Weights of a small mixture-of-experts language model, trained from scratch on English Wikipedia.
Size: 12 layers, width 128, 40.7M parameters.
Experts: 192 tanh GELU neurons an expert, 2 picks a token, a softmax router.
Training: a variant of Adam for the experts, 379M tokens, 5306 steps.
Below are experts of layer 5 (counted from 0) of a mixture-of-experts language model. Rows are named router (the router's row for the expert), up (a neuron's input weights, with its number) and show model dimensions 96-127. Each number is 500 + 50 x the weight over its row's rms, rounded and kept within 0 to 999. Numbers have three digits each.
After each expert's rows: a language model's description of what the expert responds to; "gets" lists some tokens that make up at least twice as much of what it gets as of all text. This comes from a sample of Wikipedia text that the model never trained on. Tokens count by the router's weight.

# expert 40
router:514469593463572472559413429414570497525577547574477465502533482514579511472416416601402435520476
up0:458578509521522483503478502467489519506520496571520519509417620573546501402472511498512491585406
up1:504483461437493507394489517507515546538581344400503545488449457407471429607534537550541475519528
Word-internal pieces beginning with a vowel after a first consonant, such as amp in pamphlets and hamper, ain in painters, up in cleanup.
gets: "and", "ain", "ard", "amp", "aw", "ip"

# expert 59
router:406444478498507581447497511567443500497507523495498505458507522527500575548575508452587489472455
up0:622483478581446435515521529454462434497468489546549491536471521424488452503507512476549523482477
up1:498478440489425423497536454498507471591515507492437418527494512479482469537460521532525543538513
Single capital letters starting names or words split off, often in tables or foreign names, such as V, P, D, plus Thai bytes.
gets: " V", " P", " T", " D", " O", " "

# expert 30
router:404443477492508576450503508570444505500509524489474505458505519526498573551577501452589489475454
up0:558615425535541418474432596438489539448535504497500471524495564505435524479437479545512526486456
up1:533549499510481402496461525477491521487474446563499471561468528502405465469444465559529580488499
The verbs were, are, was after plural subjects; also first letters of surnames in sports result tables, such as O, L, F.
gets: " were", " are", " L", " was", " 14", " O"

# expert 32
router:419437446498490587462503510544457504503502535503398516483499514524524562543586488464574472494472
up0:537561466504474466464523487467459472452465415508426361504430569505383446553472572546499531520503
up1:523566512533504417461500516462483534453480480520477398546472553516495477481451535561515627558490
Section heading markers like ==Seeds==, ==Singles, ===B at line starts in tennis tournament articles, plus set scores like 6–.
gets: "==", "===", "S", "\n", " it", " =="

# expert 18
router:405446480493508581446502514574443493494505520493491510463506520527495574549580504454587491474459
up0:538558438523457396468424518421458513523455425519509465510473537472404534450423521559543600493473
up1:527528525656522449461475474477471494526556454559557417500471540471395441453437525614498562483514
Capital first letters of names or codes in sports and results tables, such as C, B, Du; also semicolon-separated stat lists and years like 2019.
gets: " C", " and", " A", ",", "-", " B"

# expert 8
router:589537465506496524540528464482531529406402414555503518483449466504497471538391460577479503416590
up0:588574443549490448410499461448514485406491482523532516507505538521553468505518517534494489456533
up1:505514469546533469421488446468463484564503420513451473498510451479468428497513499591489501453548
Line breaks in infobox lists and the is/was or closing = right after an article title, as in "Ghost Dance is".
gets: "\n", " is", " =", " was", ")", " are"

# expert 36
router:406442470495505579447504507569444480490506521496463507458505520525503573546579502455586489476461
up0:621561447542519426472494563440497434467537470443524470505461537494469459508437515550470550464471
up1:540572466555453437395441535403568513448484491454471421555512556524427468482435430528426536482532
The word "of" and "to", table pipes in record tables, and first letters or pieces of names, such as G, Á, E., Theodore.
gets: " of", " G", "ed", " |", "ing", "/"

# expert 39
router:407447487496507579447500513568443524505507523495452508456506522529500574549578505453587490476458
up0:527545474561499423512426531448478449496473496525536468563463574488449494500409503569487534516504
up1:507525481582489447405457491444415437520540501513480480490417498460389529521433471575503557539481
Articles, prepositions and closing quote marks in prose and track lists, often before noun phrases, such as a, on, to, that.
gets: " a", "\"", " on", " to", " as", " or"

# expert 57
router:435472500437512402528556535395540455574511519542521507524416557502458588567457553598552452521510
up0:473496495502477473479527554408519354520510488474505464494441587471463531511464486465522515535464
up1:476490495502415432472451507539575484500459441518483431509426589507448526494603531541465529508483
Subject and possessive pronouns starting clauses in biographies and plots, such as he, she, his, it, who.
gets: " he", " He", " his", " she", " her", " it"

# expert 44
router:405444477495509581450501510571443478497506521495500510471504520524498576547578506451588488478459
up0:549553517503477424463428457447497507545584469447485441529504498522474400428516513564550526466487
up1:502588497592514414472475606459533584546500475503445425529491534502450480479451489566509602500549
Function words linking a noun to what follows, such as of, that, who, if, plus name starts and Chinese characters.
gets: " of", " that", " &", "d", " Cl", " Ar"

# expert 4
router:409441488493500588446505511555447511508509517488436512502510517516504573544580497446584484476464
up0:459519483615425418539502539450509538492421523477478484533470555540477539511491545588460582454415
up1:531601498533538457500487537416473498508554482517504440553469537522436441421461486532537554519478
First letters or pieces of proper names in tables and award or results lists, plus line breaks and New in addresses, such as L in Larsen, B in Bouchard, New York.
gets: " B", " ", " E", " G", ",", " New"

# expert 27
router:406444480496509580448505512574446511496507522495485509464507519528499575549578502453583490477458
up0:491533448587460477435485532409477503514446447510514498485486574465412541494432478501494540458449
up1:535499492574481438487390475456475478444505496560512421580446500504423503394466526544471595512513
The conjunctions and, or, in, with, plus capital B starting names in tables, such as B(jörkman), B(orsos), B(ălți).
gets: " and", " B", " b", " in", "/", " or"

# expert 10
router:403443475494507580446501510572444509498507519493495512458504521527502573548578503452587490475457
up0:577611460605456413481456508426470449512481437498487439563482579473443466462447456534476518479481
up1:542560527542468411454464541404623500451445504525477393520503539490455497515451556513520584472496
Numbers, minus signs and name starts in sports and election tables, such as 207, −4.9, Jason, plus the conjunction and joining names or places in prose.
gets: " and", " ", " 0", "5", "7", "2"

# expert 28
router:402446475495508579443497516570445480491503516492498506477513526529491571550573509453586488478450
up0:596542495549482416455516536436497485478477500546525440553426555505494475496459510525496541506524
up1:543578454502480432492534478468525522496555469443529434505460544545459464499443480570438608560446
Prepositions of, to, in, the pronoun I, and capital first letters of surnames or abbreviations in tables, such as S in Suková, J in BJP, d in dies.
gets: " of", " I", " S", " to", " in", " d"

# expert 24
router:404445474497508580449504508571446513500506525495509507456508520528500575546579508451588489478456
up0:483560455531436412455450565406548476511496465462477476556482485440480508456458476578534531472537
up1:465582439530444433514477542466601550496491471453490458537515492447451525432468556571387571544466
Plural word endings fused with a comma, such as shops, procedures, points; also "were" after they, which, that, and table separator rows.
gets: "s,", " were", " in", "ers,", "ena", " f"

# expert 17
router:406446476500507580446498510572445477498506524495475510464503523529499574552576507451586489478458
up0:449445532508561467527438452461566542501575480435542471495418540467474487466490408520526471439587
up1:526568425492527448466437574481518525471578489534462449497514517479549492483398518568515542423489
Empty table cells, mostly in election result tables, plus comma-attached word endings and capitals in place names, such as Jakarta, and B.
gets: " ", "r", ",", " Al", "ing,", "s,"

# expert 51
router:560535558476516480475577521577491489489529485410516419536521540423479479490468544466499512457475
up0:446579515529468533482496519488501553482494498427471563456529518504472428475518603489522463446456
up1:450530514530437471406528431479543502562578546458478451430517516551516442462405540423535511543440
Quantifiers and comparison words introducing examples or comparisons, such as including, such, same, more, than, Like.
gets: " including", " following", " such", " same", " than", " included"

# expert 42
router:405446477494508580447504506568443502498504523495482507454506519526500575550577503450588487474457
up0:532637416568513432546471439464594557500536480477518490519432588495418498521461502575506609495475
up1:522566485547506418521506582487537514496506432516548449544509557477466566428477459551461581468452
Numbers in table cells and birth or death dates, such as 16, 18, 14, and decade stems like 196, 197, 199.
gets: " 10", "er", " 11", " 15", " —", " 196"

# expert 63
router:405444480496507579449500513573445497496508522494490509457507520527501571547579503451587487475456
up0:544572467588507425519490494448485537509495396528529415523431588476450455460385477595521514473501
up1:466541462533466410453483486477520515607538482504481478501565435572517475504379554566558605528514
Sentence-final periods, modal verbs like could and can, and superscript/subscript markup such as ^{ and _{ in tables.
gets: ".", "T", "O", " \"", " but", " could"

# expert 62
router:461506514475472461549506439380561517511574461508503575485462649537455532426474432548560496404513
up0:508551388485420529440551516568505455570556414457487462531447485487441526445471659557500520529435
up1:577529425483505484530578493526476505502545483487565461540447532541500552472508552497573584599535
Syllable pieces inside romanized Japanese and other Asian names, often vowel-final or long-vowel: Fuj-ita, Kun-ih-iko, Ry-o, ō.
gets: "u", "ak", "j", "uk", "ib", "ah"

# expert 50
router:403440464492506583448508506558445481499506522488491506467503515521499573544580498449590486470457
up0:515582457547517414521468495484523518496433474485544469550516510441503472416376486580497564451419
up1:560513484539434431471482451492496490446505381593572477522465540497436498548506507558478531501532
Country codes and set scores in tennis draws (CHN, RUS, 7–5,), table pipes, and verbs like was and to after subjects.
gets: " |", "C", " to", " was", " R", " of"

# expert 52
router:392471549483508553471476455520431543547487528542497473446504566534494551525591524436557456467467
up0:517477471527486528416466546486441456513582502470538493470404577520448497463425512506415505505495
up1:460570441493497510564422576462532539574579500419444511498461514451557502465470535561493520480487
Letters after backslashes in LaTeX math, such as s in sigma, sum, sinh, plus plural s endings and numbers in semicolon-separated racing results.
gets: "s", " of", "en", "al", "in", " United"

# expert 55
router:405441481495507580447506509571445470495504521494476508468505519526503572546578501451585487472457
up24:554543541565539451488497468501463553485496443505547465497498521524508497417388510597469575568556
up25:530576474515408397536531472457472563473432380534465454495613461502380444506436533559522514471547
Commas, semicolons and line breaks ending entries in racing result strings, career stat rows, table headers and place-name lists, such as "0;", "Sarat-a,".
gets: ")", " of", ",", " and", "er", " 0;"

# expert 46
router:542483518516528475437509583552538474528530487454500563554580462430465491467541503576470579412526
up0:491536507515492509453484513504485542500459591546541545485466464381406479462524441496446400425475
up1:556444530613362484586523459518529498579510427408479495540445515647607443441451531536559488560479
Prepositions after playing or signing verbs in sports biographies, mostly for, against, with, after, as in played for, debuted for, scored against.
gets: " for", " with", " after", " against", " from", " to"

# expert 23
router:487468467517524391411533565534452514530441528533512500578558457452492526428365574502549450492550
up0:565517483546515578517511518501555516361493533501525457489522582539457552451470505587419496482397
up1:434550506491542538527527430483497536479455514538459560507506519507532478511454505496510501489500
Mainly the and The, also its, their, his, after prepositions or opening an article's first sentence.
gets: " the", " The", "The", " its", " their", " his"

# expert 6
router:381454479492482575452508513570468532516515524492418553418523490529498592555593516468561466476487
up0:605594476602507409513434542414458501481478395490508421563452544485455411446419465591562582512469
up1:486515482543490453508372451458503555457575390485496547538507477594489471567495434477477466426511
Line breaks and table pipes in lists and tables, plus capitalized name starts like Bol- (Bolshevik), Brown, Nash, Los, Czech.
gets: "\n", " to", "s.", "6", "ch", "ol"

# expert 12
router:406443480495506581447505512572444518499507524493484511463503519527503576549578504455586488477458
up0:501565408550467429456471583449524505449545494514444468580462526528389431406451498512514591484457
up1:561525533553584495408435528487516519525559436560529407562467465633466417497499511474465494564499
Numbers in table cells and dates, such as 17, 19, 24, plus Cyrillic byte pieces and single letters like N, J, n in names.
gets: " N", "u", " J", " P", " R", " 19"

# expert 1
router:493543414514418533525548471567500463491485558490473531475492454506498435434546454493509578520464
up0:552516468535542438470479581413523505488550528486465516512438596446447518506437463588441530463529
up1:593517538463595477537491413494521496527554462485542375488496451496481540519447379548475429495438
Semicolons, colons, closing parentheses and table pipes ending an item or clause, as in "2;", "),", "; however", "|".
gets: " |", ";", ":", "),", " –", ")"

# expert 9
router:405444479493507580446502512570445509496507523494483509455505520528501574549578504450587488476456
up0:510526469491404465482426491437527479516539384489474392539520481490479463418464429553556584526474
up1:495557508526553426429476515373501509459530435464471452523514526505429556469415519517490520497518
Single capital letters and name pieces opening proper nouns or codes in tables and names, plus the word of, such as F(aso), B(YU), X(u).
gets: " of", " F", " T", " B", " 3", " Gu"

# expert 5
router:480409486533527596471476460591486443539488530495480536477522450514532539526539506460558538415476
up0:663507489586427469474475515535546570502479395487512527530480550507479576528484420564462522514493
up1:477637477473512482482587503431421537522479422575494445491420512523438529530459484511485597546495
Middle or end pieces of place and club names, mostly English towns in football tables, such as Bur-ton, Brom-wich, Birming-, Chel-.
gets: "ton", "ra", "c", "t", "s", "on"

# expert 31
router:478477395481460448549460628506470469553421468581511559506492502528492495427525457473472542497448
up0:449492466455458440502488540439434476378427439488597480545558517498487480494511553509560484472509
up1:559529410517527448506412544419451524549477485494493451534456480517466484468476465500500575508433
Line breaks and list dashes after sentence or row ends, especially cast-list bullets and plot sentences ending in her., him.
gets: "\n", "-", "|", ".", " |", "s."

# expert 37
router:552505534481505565587393472461413502608501476553519539547528459563562467419495526529581410448488
up0:466546498596496499399497472543555489520537435463554484510525480469464344490351470454568499570519
up1:494527419531500441547396494539516466510574526512490478557560580558397518553428476501494452370554
Mid-word pieces and accented letters in Spanish, Portuguese, Italian, French or Romanian names, such as Val-enc-ian, Atl-ét-ico, Nicol-ás.
gets: "ol", "iv", "ac", "av", "v", "é"